Weights of a small mixture-of-experts language model, trained from scratch on English Wikipedia: 802M tokens.
Below are experts of layer 7 (counted from 0) of a mixture-of-experts language model. Rows are named router (the router's row for the expert), up (a neuron's input weights, with its number), down (a neuron's output weights, with its number) and show model dimensions 0-191. Each number is 200 + 40 x the weight over its row's rms, rounded and kept within 0 to 999.
Before each expert's rows: a language model's description of what the expert responds to; "gets" lists some tokens that make up at least twice as much of what it gets as of all text. This comes from a sample of Wikipedia text that the model never trained on. Tokens count by the router's weight.

# expert 33
What it handles: Lone capital-letter tokens starting abbreviations, codes or names, such as C(NN), U19, No., T–7th, mostly in tables.
gets: " C", " R", " A", " W", " E", " M"
router,185,208,199,245,227,168,284,174,199,135,203,197,183,256,237,206,286,162,178,181,220,207,199,215,179,221,294,181,206,145,200,256,133,209,125,203,157,202,217,234,221,195,246,176,245,125,154,274,227,170,246,221,154,208,180,201,195,225,140,206,175,159,168,189,231,176,186,140,186,155,175,148,197,175,240,242,239,223,272,126,204,176,235,210,228,131,191,237,253,190,195,220,128,162,166,269,263,162,266,263,199,208,260,160,241,160,252,199,301,174,129,165,184,177,161,183,183,146,209,257,201,220,199,200,220,163,205,156,200,205,241,144,135,225,204,193,149,122,146,223,247,127,197,247,241,188,248,218,212,241,189,164,189,232,172,258,128,249,178,175,177,154,238,178,149,188,214,147,203,185,245,188,267,103,180,159,197,227,261,241,195,207,223,153,291,215,230,245,241,169,207,207
up4,175,170,236,167,221,220,186,144,154,195,159,260,267,163,201,94,234,203,221,208,264,162,229,229,239,113,235,155,201,175,173,166,173,194,218,226,181,185,179,175,254,207,158,207,199,175,196,178,222,190,284,164,203,263,123,116,235,252,168,240,244,143,171,169,224,234,106,251,285,297,242,162,257,233,241,219,157,153,235,251,169,228,205,200,218,169,207,312,203,213,240,234,149,198,156,267,231,214,173,177,212,194,297,246,193,147,228,193,232,185,212,161,139,224,193,198,173,240,184,227,220,166,284,231,250,184,240,190,209,216,296,195,169,200,228,163,130,169,246,170,185,196,194,275,156,189,216,174,221,161,160,259,194,178,213,158,161,232,254,191,286,206,219,212,212,216,232,195,143,195,201,209,191,173,165,217,227,174,241,231,162,182,190,165,101,184,218,239,232,205,264,212
down4,175,230,257,219,184,233,128,199,190,141,183,176,183,181,188,248,174,171,162,181,272,219,192,186,162,145,232,254,194,116,157,171,259,122,203,190,218,156,226,309,244,158,112,227,236,186,158,132,237,167,209,272,201,180,193,201,161,200,188,166,162,191,164,200,225,198,142,142,203,235,206,180,195,229,148,193,169,249,225,261,234,228,226,147,197,226,219,254,144,148,238,189,236,228,215,181,206,160,206,133,184,189,262,165,174,217,162,206,195,207,189,239,188,190,230,232,151,178,306,182,257,233,166,294,197,154,206,185,234,160,260,173,203,235,165,224,139,270,184,241,192,241,240,226,176,189,279,180,102,156,245,195,204,204,202,186,165,229,240,157,202,213,95,172,295,240,202,199,141,149,202,198,155,248,229,167,152,202,221,196,114,222,221,195,236,159,204,175,288,179,155,240
up5,149,207,166,265,247,236,210,202,214,151,211,199,140,267,240,200,204,188,179,153,209,223,184,181,239,287,164,169,178,182,183,143,206,174,237,191,161,149,172,200,247,161,254,141,237,217,263,252,156,213,213,165,228,269,201,231,234,188,225,182,212,125,225,198,227,120,143,160,155,161,262,226,166,197,194,227,201,204,228,218,191,165,214,228,158,225,171,175,193,225,125,247,165,202,258,219,172,178,220,175,170,210,255,110,210,216,164,298,208,159,193,140,185,173,225,244,184,157,201,192,216,233,142,246,154,244,207,207,158,134,187,163,234,164,177,242,216,128,254,204,180,148,107,225,148,185,275,164,189,230,288,185,210,278,166,220,219,162,188,248,212,237,219,177,154,184,232,301,104,237,139,142,221,213,188,185,136,214,274,164,266,155,288,185,167,218,167,213,244,181,189,199
down5,200,202,118,258,194,140,271,148,231,169,243,207,331,236,157,214,240,186,157,272,193,203,244,249,203,250,219,139,201,207,183,204,180,215,266,155,247,180,264,183,234,209,249,169,182,188,231,207,232,202,179,240,166,209,215,175,208,266,224,228,228,223,212,222,171,240,225,267,245,224,188,165,205,206,237,160,141,204,240,260,168,273,205,267,292,228,161,177,282,233,158,165,144,165,193,224,164,137,135,234,231,238,251,163,268,217,190,192,243,184,173,188,165,200,189,237,156,158,201,248,210,293,160,196,162,187,225,107,182,156,237,178,176,196,205,245,240,148,187,135,203,175,207,161,209,236,215,235,132,185,212,263,193,210,206,197,275,252,224,206,183,262,144,155,123,180,189,170,206,157,271,143,195,176,179,211,292,180,191,226,201,168,216,196,178,246,231,218,265,180,257,255
up6,232,177,230,212,197,175,192,288,183,310,185,200,156,185,237,172,169,149,209,186,152,223,146,143,238,246,201,151,144,243,175,168,173,190,212,206,231,201,268,240,130,236,182,222,213,195,213,200,116,139,187,211,237,233,201,180,272,182,261,215,202,163,203,228,183,134,217,211,152,187,194,236,135,253,229,248,228,223,282,200,201,209,120,211,227,293,212,228,203,211,240,263,329,180,189,194,174,212,109,202,193,180,203,173,175,174,266,232,204,153,159,130,254,156,151,222,230,216,142,197,196,157,224,237,179,247,170,200,212,192,156,167,181,183,175,161,184,243,145,220,180,208,231,209,173,109,168,195,147,194,200,145,168,180,154,261,206,189,192,182,224,229,183,290,181,129,155,172,240,208,129,214,162,217,120,159,165,138,291,182,190,199,215,226,189,190,257,184,273,138,235,194
down6,172,187,257,112,211,219,217,203,210,232,245,205,208,119,213,209,146,107,183,190,249,156,227,218,161,142,251,209,232,129,164,184,105,230,187,152,179,196,257,247,192,269,180,250,200,215,140,193,208,201,169,206,228,283,199,206,181,193,196,230,173,262,266,214,146,176,200,146,254,186,221,171,183,236,182,195,194,230,186,232,286,247,225,215,241,217,207,155,216,230,206,219,228,221,168,128,185,95,229,211,241,189,221,218,136,151,174,199,195,122,134,181,219,214,182,246,189,240,198,265,189,175,213,206,192,162,134,231,257,196,130,193,209,228,278,243,228,231,157,199,174,197,202,183,265,121,169,183,240,217,292,164,223,178,215,183,132,173,132,234,204,145,199,240,181,137,183,256,211,295,210,171,191,191,104,187,164,163,180,259,193,183,254,205,179,169,166,194,283,154,237,251
up7,217,155,194,213,236,195,228,201,241,131,238,189,94,221,255,256,280,246,202,150,199,116,171,261,209,188,173,198,274,196,221,157,204,175,176,238,241,209,209,203,224,245,184,213,155,214,210,233,197,212,186,187,189,165,241,205,171,122,224,191,164,140,187,222,210,251,191,181,179,212,158,132,215,188,239,231,162,192,234,170,219,247,166,303,250,234,224,146,260,161,233,180,202,216,239,236,216,193,202,214,222,171,280,211,129,207,263,231,208,242,159,154,181,152,188,248,228,246,208,279,249,196,224,266,213,191,151,185,222,173,156,161,219,181,194,281,164,174,295,277,127,193,188,158,237,180,158,199,183,250,210,222,160,210,196,211,180,138,249,174,265,229,196,159,170,207,181,311,120,134,230,220,158,126,256,169,211,244,212,202,160,229,217,184,184,238,244,216,99,137,236,158
down7,185,175,204,227,139,162,127,262,173,148,171,196,265,179,209,180,214,167,145,236,208,205,191,207,170,130,243,251,222,178,199,219,180,255,188,195,180,271,198,172,180,223,274,122,244,181,162,217,149,181,215,265,162,194,208,173,222,278,132,215,237,181,226,251,230,141,245,193,105,252,226,242,202,200,263,210,250,181,199,205,253,185,231,162,193,278,151,246,170,206,187,230,228,232,169,232,191,208,209,173,207,225,228,194,279,246,214,261,142,245,131,168,238,217,180,230,220,235,113,208,221,216,155,226,199,214,211,283,222,274,152,232,212,217,199,203,143,307,158,317,177,121,189,150,173,255,275,176,212,167,122,208,167,226,176,236,209,214,203,192,211,208,196,172,297,188,161,211,234,147,215,217,185,229,257,193,199,208,235,193,292,261,158,233,188,174,232,250,184,224,211,181
up8,98,248,208,212,197,187,173,234,214,222,188,179,175,199,152,198,184,210,163,154,192,136,209,186,185,223,236,118,197,164,178,163,191,281,208,219,239,184,259,221,303,224,195,169,217,206,179,164,127,121,201,195,203,164,173,218,201,189,270,115,203,77,198,138,215,111,289,189,188,244,152,252,204,195,247,205,135,105,145,150,221,201,185,214,207,230,242,219,170,187,189,116,247,193,206,216,150,209,155,234,167,244,268,226,165,206,172,158,263,235,166,169,198,152,145,245,223,223,129,97,191,203,185,256,258,122,169,219,196,165,208,172,116,236,217,263,199,242,168,235,205,247,241,224,166,225,201,243,212,196,218,205,229,226,251,200,189,181,197,153,175,225,180,208,286,144,244,162,195,229,200,220,187,210,133,231,163,227,160,244,168,160,256,183,222,186,218,222,148,193,203,180
down8,260,213,303,187,200,236,197,173,205,110,228,209,163,173,209,210,209,248,224,191,144,281,217,202,190,239,98,189,206,157,214,223,207,203,230,135,150,176,250,207,231,165,231,181,192,176,185,135,217,205,267,248,227,143,126,147,138,199,220,270,130,200,249,285,185,143,238,190,227,167,169,239,210,218,264,200,198,137,123,214,216,213,217,209,159,192,228,171,233,262,173,154,304,162,151,194,211,166,223,204,177,229,228,213,176,178,229,165,217,158,261,145,109,151,218,260,241,207,187,105,134,236,175,233,216,151,237,191,277,175,222,222,148,235,167,172,214,185,218,239,185,213,176,141,186,115,250,254,196,200,216,203,187,176,121,165,216,293,209,201,194,205,200,207,124,187,230,250,139,167,162,172,162,172,192,243,192,190,188,139,228,157,218,197,216,151,225,210,224,159,161,194

# expert 19
What it handles: Spaced dashes, colons, commas and parentheses separating names from roles, titles from subtitles, or coordinates, e.g. "Mike Beliveau – bass".
gets: " –", ":", " -", ",", " —", " and"
router,229,165,179,215,231,189,234,243,195,180,246,204,117,159,199,190,233,209,215,219,189,190,163,102,91,187,157,154,160,238,235,158,205,279,213,200,185,282,192,194,198,186,159,203,185,151,140,190,223,218,173,200,229,162,241,213,123,170,272,145,223,96,182,205,259,210,227,172,177,152,161,212,265,203,176,186,168,291,180,265,135,236,205,262,224,210,198,215,268,162,189,166,202,191,279,133,193,259,166,200,193,261,166,142,225,173,151,228,222,157,268,128,238,205,214,241,178,245,224,205,186,311,169,182,192,142,175,209,241,208,234,257,287,177,192,245,189,148,149,180,176,223,135,213,193,188,235,191,193,235,121,144,195,229,162,206,198,238,268,246,191,152,208,189,165,243,165,140,209,166,226,240,173,188,242,228,181,196,169,261,233,160,242,194,193,118,221,159,219,245,207,225
up8,217,158,159,171,257,224,178,228,230,108,199,254,185,240,176,220,258,211,221,214,158,162,201,251,167,149,193,235,182,173,224,166,139,204,236,174,264,239,214,155,169,130,181,215,236,184,178,161,232,211,223,179,199,152,266,239,243,141,231,155,178,233,167,268,183,186,243,149,273,263,181,201,176,193,248,211,119,144,177,185,131,224,283,239,162,188,236,152,250,238,262,235,172,191,201,159,253,199,183,244,227,210,269,256,178,138,172,196,215,163,205,175,180,186,192,237,200,181,246,217,232,280,202,127,108,220,204,244,184,159,204,175,171,217,266,215,224,219,177,231,175,241,219,208,194,180,220,165,136,202,141,146,236,233,173,275,118,184,227,208,221,153,295,198,212,214,262,144,162,149,251,230,239,197,177,192,113,159,196,255,154,224,164,264,203,136,231,194,211,207,166,103
down8,284,255,227,211,151,192,158,93,263,212,193,184,215,228,141,145,202,268,212,185,257,185,183,161,238,187,204,165,187,277,267,199,223,168,226,223,106,196,133,277,192,238,226,182,275,276,182,254,206,209,288,222,217,275,202,247,139,195,176,146,224,238,225,201,220,192,240,182,206,256,210,191,215,247,232,236,222,156,168,258,169,172,262,209,217,184,246,180,257,146,155,160,162,183,213,223,191,163,222,196,210,281,171,208,155,199,178,227,188,143,239,259,234,156,215,170,221,214,203,275,197,142,186,148,103,271,195,220,220,185,171,211,188,137,221,198,182,154,160,229,143,207,174,160,206,234,168,261,195,197,152,184,252,207,142,159,135,224,169,250,236,232,173,210,159,206,161,241,226,301,191,287,229,195,170,237,230,168,184,246,189,268,216,208,165,198,243,164,225,175,249,201
up9,109,190,212,224,205,222,211,250,174,223,193,108,125,186,222,229,242,218,252,204,188,214,231,202,161,143,190,202,171,259,228,166,138,210,233,203,225,169,237,252,238,185,184,220,267,245,217,219,207,192,219,191,171,138,230,170,220,213,214,203,240,108,173,196,206,199,233,182,273,158,210,202,202,204,179,165,180,226,212,218,202,172,192,207,279,234,291,215,258,197,221,169,272,183,246,273,167,316,213,202,223,76,200,188,154,233,171,186,302,201,171,208,227,196,154,237,191,228,217,185,154,254,193,267,193,194,182,176,173,222,195,258,188,251,197,230,209,283,126,185,202,177,188,215,211,121,241,226,200,189,297,151,198,206,187,227,224,237,235,215,205,208,180,179,211,167,219,129,232,219,254,257,262,223,160,163,298,219,169,249,306,169,189,223,271,152,199,230,227,197,249,117
down9,264,124,198,232,211,258,196,105,240,226,117,241,286,211,278,188,174,234,240,195,250,228,231,227,195,164,241,198,208,212,211,229,226,191,196,193,171,222,195,185,248,176,144,162,162,297,173,153,190,149,202,167,245,219,210,216,263,165,202,227,199,209,156,130,123,223,165,164,183,236,199,177,195,271,182,140,255,179,168,172,193,259,162,153,223,179,152,179,190,194,165,193,176,242,165,139,174,178,169,95,205,159,209,266,279,174,202,231,127,173,179,210,166,218,217,242,191,259,181,207,149,208,157,183,177,89,219,220,184,193,150,177,144,216,226,252,223,189,201,235,226,221,202,234,233,237,203,221,218,199,163,212,202,233,179,195,173,162,124,187,167,257,262,206,193,155,214,202,158,165,89,189,231,271,169,226,99,202,179,175,252,228,179,206,142,161,112,135,170,243,191,237
up10,174,181,180,159,170,175,159,198,218,193,184,176,197,176,226,159,205,206,164,162,174,198,140,163,123,176,218,196,129,219,220,155,296,197,118,153,186,312,226,198,128,145,194,229,190,224,184,207,148,114,242,220,175,178,198,88,186,187,151,211,192,165,182,286,181,249,206,213,240,241,138,195,203,222,202,215,134,154,215,137,250,203,166,213,199,199,202,120,120,208,224,158,195,171,95,223,181,212,204,249,263,214,213,209,203,195,255,192,116,103,238,191,175,230,182,162,202,222,254,230,168,212,211,228,168,174,197,74,153,202,158,229,169,174,144,145,194,152,195,225,164,231,183,141,143,159,163,163,160,219,174,190,197,218,179,210,208,145,188,171,204,128,170,185,220,265,241,158,221,190,141,240,251,153,141,171,234,208,112,244,219,212,205,214,182,246,190,161,139,196,193,192
down10,244,233,184,202,191,144,170,266,192,192,231,217,249,259,242,181,279,215,180,244,211,217,165,181,228,194,182,203,226,154,188,211,226,220,253,240,249,203,224,214,315,271,168,180,276,253,136,174,225,218,122,196,193,149,217,298,240,283,193,208,195,219,152,284,207,204,182,184,185,211,159,203,118,138,200,193,239,208,284,233,246,185,238,148,260,207,210,188,227,161,126,170,237,200,208,228,186,206,160,250,133,237,183,118,212,194,133,248,150,204,156,245,252,224,192,216,91,212,139,113,175,203,156,220,212,238,233,199,155,221,172,213,220,200,200,180,160,218,153,167,160,200,181,201,183,222,246,192,160,202,216,151,245,194,180,120,200,328,182,205,213,153,192,131,200,189,125,228,130,221,209,202,173,169,257,195,170,167,206,247,230,248,176,144,165,163,215,227,186,208,185,234
up11,208,199,168,213,211,203,250,232,229,214,182,185,227,260,209,185,239,186,224,136,169,166,252,195,176,196,122,268,177,327,238,202,245,231,161,232,233,223,202,206,214,254,153,152,121,169,238,206,245,266,189,94,183,161,209,249,180,253,198,256,162,232,172,215,203,201,231,229,245,195,208,227,304,231,218,170,241,140,236,195,183,172,221,221,178,184,145,169,212,220,231,199,177,182,220,184,238,217,219,193,157,288,195,219,201,161,199,207,270,196,218,159,251,251,246,236,154,189,272,231,200,272,201,185,194,216,160,242,262,84,245,207,196,163,108,213,211,217,195,197,203,124,251,289,243,215,301,217,159,187,254,117,206,166,199,261,146,246,186,143,206,221,205,160,240,239,238,199,153,207,222,237,173,196,284,163,190,254,200,173,206,211,171,140,191,223,178,197,250,179,253,175
down11,154,233,183,213,219,216,237,190,237,192,177,277,191,174,181,280,204,221,124,182,187,191,257,204,173,280,207,131,241,223,219,177,100,146,256,198,150,151,186,191,198,210,201,192,206,194,130,177,142,168,233,144,265,136,216,205,127,191,210,192,214,177,156,165,269,177,213,142,162,133,174,188,206,231,221,201,231,189,190,235,150,227,188,207,268,250,243,194,243,204,217,178,266,203,208,215,271,120,191,205,257,129,231,239,177,221,196,189,193,189,135,222,241,135,178,188,202,243,225,162,176,165,226,170,212,289,168,168,218,214,207,273,180,232,254,188,167,182,193,235,188,185,198,116,128,134,171,175,261,155,209,239,245,160,253,229,216,194,217,206,217,216,239,189,121,222,217,186,188,275,377,160,178,242,154,171,171,160,161,211,233,199,231,197,229,166,210,240,206,127,213,222
up12,204,110,142,253,192,277,196,242,229,180,166,188,203,207,183,183,187,226,172,212,222,188,301,170,229,234,183,148,187,162,269,171,216,223,154,247,201,200,255,223,129,118,265,155,180,173,157,199,180,221,202,170,222,238,240,212,266,123,202,167,150,169,169,194,220,218,157,194,218,187,163,148,246,167,140,203,276,185,190,279,134,203,181,233,219,148,220,186,212,240,202,192,201,175,231,198,160,193,209,237,238,180,208,237,177,191,178,171,168,189,145,161,202,220,153,251,182,137,201,171,178,220,172,185,195,155,296,221,189,128,227,236,213,161,141,221,271,213,88,130,290,155,213,145,224,245,218,235,205,113,168,182,160,254,128,250,176,176,231,201,142,149,240,146,151,254,234,165,197,154,190,127,217,209,178,189,192,247,160,223,225,290,264,195,187,190,222,208,196,196,140,143
down12,181,202,174,192,195,97,182,188,163,118,159,261,142,148,165,200,236,207,217,207,159,244,118,187,113,167,231,264,266,249,197,151,211,217,171,181,124,179,131,200,154,269,236,205,145,250,198,198,191,186,229,133,153,222,262,193,133,171,220,217,212,211,269,197,262,137,230,215,146,100,209,249,128,198,106,187,251,188,197,216,165,165,147,131,147,204,226,175,178,186,139,270,271,165,208,150,276,162,180,151,179,169,188,217,231,188,194,207,226,257,181,199,196,231,243,174,168,259,158,245,177,227,182,187,210,243,181,177,234,217,213,246,185,222,215,220,154,260,201,172,162,191,162,239,134,189,161,151,219,142,152,151,225,161,196,177,209,161,153,182,224,252,221,237,197,180,200,247,229,228,211,268,226,142,197,171,256,185,229,233,188,178,292,196,192,147,178,170,193,148,199,244

# expert 4
What it handles: Opening parentheses, pipes, dashes and commas in music chart, election and awards tables, like UK Albums (OCC), Nominated, Billboard.
gets: " (", " |", "\"", " &", ":", " and"
router,147,238,225,176,234,218,295,228,144,112,173,245,228,188,297,128,271,194,243,239,227,147,245,182,188,88,214,200,194,200,180,166,203,198,141,214,192,191,184,195,161,171,227,253,229,176,133,181,183,146,212,185,244,132,234,227,221,220,218,212,234,147,209,202,247,169,198,245,196,166,169,197,232,149,201,203,116,162,217,217,135,198,205,143,193,219,222,165,154,248,221,167,185,177,218,184,142,267,220,196,191,213,125,195,220,272,89,230,294,178,183,198,194,226,189,179,236,153,209,253,228,206,161,174,196,181,263,213,162,201,210,245,176,213,192,236,206,177,216,167,192,196,153,271,143,218,272,217,193,269,140,268,214,114,190,259,222,206,260,171,168,243,220,189,143,178,199,200,214,265,221,291,212,194,129,238,224,163,207,228,270,181,256,158,233,224,173,262,215,233,241,156
up0,245,160,252,255,123,170,217,157,253,182,245,173,234,175,152,187,267,250,143,217,125,158,140,148,234,203,178,141,199,246,220,139,242,184,131,193,174,271,173,193,191,236,211,170,177,225,109,229,211,183,241,203,163,233,203,154,176,141,241,177,118,176,154,194,180,142,167,188,226,168,200,275,144,187,261,165,216,261,228,194,230,126,208,240,167,189,228,136,131,237,199,175,178,242,225,212,113,152,188,189,270,214,124,186,256,182,245,184,195,204,274,165,152,233,201,144,166,165,228,173,206,167,230,157,253,124,171,179,235,240,175,238,183,207,153,184,178,210,134,170,230,172,261,159,190,226,170,89,195,206,182,251,171,195,240,208,218,153,187,195,211,247,160,223,243,186,191,152,177,197,140,199,145,188,227,241,258,230,256,250,157,277,165,213,229,229,186,220,174,195,246,158
down0,274,148,213,145,224,140,208,229,162,237,183,202,200,221,195,234,138,222,170,181,199,153,157,238,143,158,230,204,228,199,195,244,201,225,246,177,221,198,260,199,259,183,223,282,171,162,236,250,235,219,148,195,244,189,202,196,216,188,264,205,140,208,272,194,187,131,271,173,188,199,226,170,264,261,223,297,167,173,195,217,212,175,148,206,157,215,146,203,186,269,210,260,208,152,179,148,214,164,260,271,181,223,240,287,159,225,241,185,186,237,164,218,188,192,174,161,129,297,197,225,203,177,201,241,237,266,225,138,170,216,197,130,132,130,194,258,260,276,216,214,194,192,189,211,169,156,208,158,260,195,232,200,196,243,253,207,94,265,214,191,168,208,178,230,207,175,233,167,238,215,182,197,202,218,200,155,220,110,200,157,216,238,136,150,172,199,262,199,235,309,147,245
up1,282,182,235,154,234,259,186,215,278,210,176,194,296,200,208,151,139,179,236,73,229,203,199,201,157,189,157,183,204,262,248,201,200,232,180,193,177,271,162,233,229,111,190,212,182,236,166,209,190,188,242,248,281,169,165,253,230,249,185,181,210,217,235,233,199,195,175,186,225,161,198,159,126,245,195,175,183,186,155,233,251,276,234,198,188,132,242,99,179,113,251,230,179,202,158,179,217,236,134,151,195,203,253,228,175,252,113,221,238,142,190,190,169,256,217,212,188,225,167,219,190,210,155,156,224,229,274,191,195,254,183,170,173,248,196,216,196,267,225,128,138,175,163,244,175,180,193,263,184,214,225,210,224,226,192,196,236,237,190,130,158,164,190,186,236,215,196,158,170,212,193,166,140,224,244,196,186,142,222,249,106,198,188,277,228,164,251,164,167,147,119,211
down1,183,232,207,179,105,240,225,237,155,217,240,198,236,177,239,240,240,234,241,231,200,198,245,194,200,253,221,267,120,234,252,203,141,232,189,188,237,239,192,188,229,196,150,271,247,227,149,238,229,215,211,236,238,221,208,124,154,222,148,204,185,208,261,209,106,146,221,228,238,255,191,200,151,167,182,145,181,182,212,208,229,158,220,238,222,169,238,223,221,189,209,233,321,174,140,179,189,184,223,245,140,192,176,130,171,189,116,207,231,181,252,164,212,241,170,302,209,207,204,262,65,233,206,154,129,192,219,125,214,227,113,247,186,182,211,198,159,161,201,241,192,229,256,122,165,157,174,157,231,143,174,255,206,143,240,192,199,168,177,173,190,251,176,237,194,196,141,233,217,150,213,218,174,204,151,171,230,219,211,199,208,178,168,262,149,242,183,211,281,187,241,150
up2,239,145,191,157,173,182,222,228,197,251,169,247,158,180,192,100,114,140,261,253,243,191,198,101,128,155,177,186,170,235,170,168,235,155,252,182,206,162,207,287,223,202,160,219,249,206,179,118,208,131,209,154,231,204,169,139,227,232,230,210,188,211,206,115,192,232,225,246,191,188,220,234,245,232,234,230,105,215,189,214,139,254,177,179,162,240,177,143,142,198,172,259,214,209,228,212,139,176,182,213,242,159,170,169,202,260,150,215,164,161,250,157,249,153,209,259,211,196,185,209,112,152,231,146,225,217,234,214,221,165,262,245,188,178,164,279,198,145,218,173,151,209,232,209,208,190,166,219,137,235,236,184,170,207,186,160,178,200,216,192,224,202,244,209,265,204,148,185,183,251,147,229,247,249,269,203,202,163,118,188,134,272,251,121,201,189,184,227,285,176,191,196
down2,198,207,186,251,202,139,274,137,160,178,203,203,201,197,247,181,188,175,138,219,209,161,188,201,215,150,200,210,116,147,187,169,239,257,206,191,221,257,133,197,209,225,224,171,251,238,237,233,153,175,145,139,208,220,229,199,245,175,210,176,211,215,223,228,234,249,96,285,139,226,187,172,100,120,224,189,194,216,219,204,172,226,318,224,235,179,181,269,218,131,174,176,209,195,218,222,252,202,178,206,123,216,155,226,229,287,265,221,146,184,221,259,156,205,182,271,202,187,194,153,206,209,193,162,178,195,209,197,297,243,209,195,270,131,242,199,148,209,179,142,124,185,258,270,196,197,170,253,162,203,104,195,215,217,196,238,185,148,199,244,142,217,189,175,224,230,179,225,222,137,209,214,268,205,166,188,168,230,299,152,188,248,177,233,174,185,215,138,222,242,171,164
up3,223,188,132,186,209,255,139,196,193,176,203,186,192,224,251,129,169,238,135,191,196,184,240,213,248,150,227,197,279,244,136,72,144,185,234,224,185,183,234,250,164,201,251,258,210,194,179,146,235,167,152,191,197,210,193,229,165,164,150,173,270,245,259,206,170,189,173,154,209,155,199,251,150,175,178,136,190,192,224,198,204,149,138,215,225,162,168,177,217,172,182,146,175,197,210,249,174,186,181,207,266,245,212,204,200,154,333,130,243,136,182,199,154,194,177,233,189,199,124,267,202,144,251,117,221,238,250,198,156,205,192,198,160,202,256,232,220,197,196,201,225,148,197,241,246,176,119,70,166,165,222,236,156,230,249,211,201,205,204,228,182,201,270,166,251,210,183,204,159,238,180,179,211,196,164,236,251,204,141,223,175,164,290,263,219,250,190,209,242,163,193,261
down3,145,183,232,144,194,94,203,158,240,278,194,210,193,165,191,144,198,225,181,219,247,188,212,199,239,275,182,213,129,211,150,222,203,135,147,194,170,185,160,131,287,238,181,168,173,165,248,211,176,237,157,202,180,165,195,182,211,254,215,296,217,179,243,205,144,186,169,203,225,194,192,141,247,214,224,212,157,152,184,219,178,204,229,208,261,140,230,213,150,228,247,201,200,163,124,150,244,164,158,232,251,259,251,157,182,195,153,166,204,233,149,137,206,218,176,285,218,240,232,229,269,156,144,153,200,167,235,219,272,162,135,149,196,196,183,165,163,168,212,170,249,162,134,199,168,239,205,278,220,171,173,151,174,206,174,180,276,249,205,187,208,211,143,174,181,210,117,223,175,222,202,162,258,169,213,193,260,142,259,242,131,170,212,164,242,154,261,164,170,261,117,203
up4,207,175,175,199,118,206,218,228,148,250,141,187,164,211,161,82,178,149,197,170,108,169,206,284,159,152,174,201,207,165,305,246,176,211,170,190,205,131,193,187,193,194,180,184,232,216,249,243,212,185,226,167,216,234,165,185,226,128,226,218,192,161,129,207,196,150,218,192,181,192,246,193,211,232,162,169,158,161,230,207,187,140,147,245,163,189,178,264,118,133,196,243,167,247,213,220,215,195,211,195,190,217,141,225,222,259,200,278,162,200,173,206,241,165,178,176,266,180,237,210,262,188,168,107,120,210,208,157,169,234,210,209,112,153,183,292,246,202,237,211,238,179,243,224,184,205,232,194,161,191,271,197,262,158,157,170,190,247,205,171,117,248,213,184,259,202,191,227,245,154,124,192,137,174,241,191,175,222,214,220,168,143,216,109,168,208,173,142,230,249,276,196
down4,177,151,140,221,184,198,173,173,174,169,214,239,175,171,267,175,267,195,267,235,206,195,218,227,278,187,190,219,218,236,231,242,268,198,189,223,240,191,175,245,208,231,208,255,176,249,259,179,142,207,232,192,152,230,249,136,224,204,269,229,259,187,200,215,184,192,168,212,183,233,216,265,183,110,224,268,196,152,240,192,234,154,238,139,211,183,213,170,202,198,175,147,281,189,181,198,236,190,202,177,228,194,148,158,206,114,195,191,176,190,204,254,243,235,200,164,230,142,189,239,255,171,156,199,222,200,207,249,180,316,158,168,175,163,140,164,173,183,217,215,215,196,193,219,226,144,255,173,179,172,135,235,247,194,259,238,199,103,249,195,156,126,189,194,207,276,117,252,124,168,252,177,195,177,219,262,153,149,296,163,234,312,214,220,265,182,174,194,229,268,180,163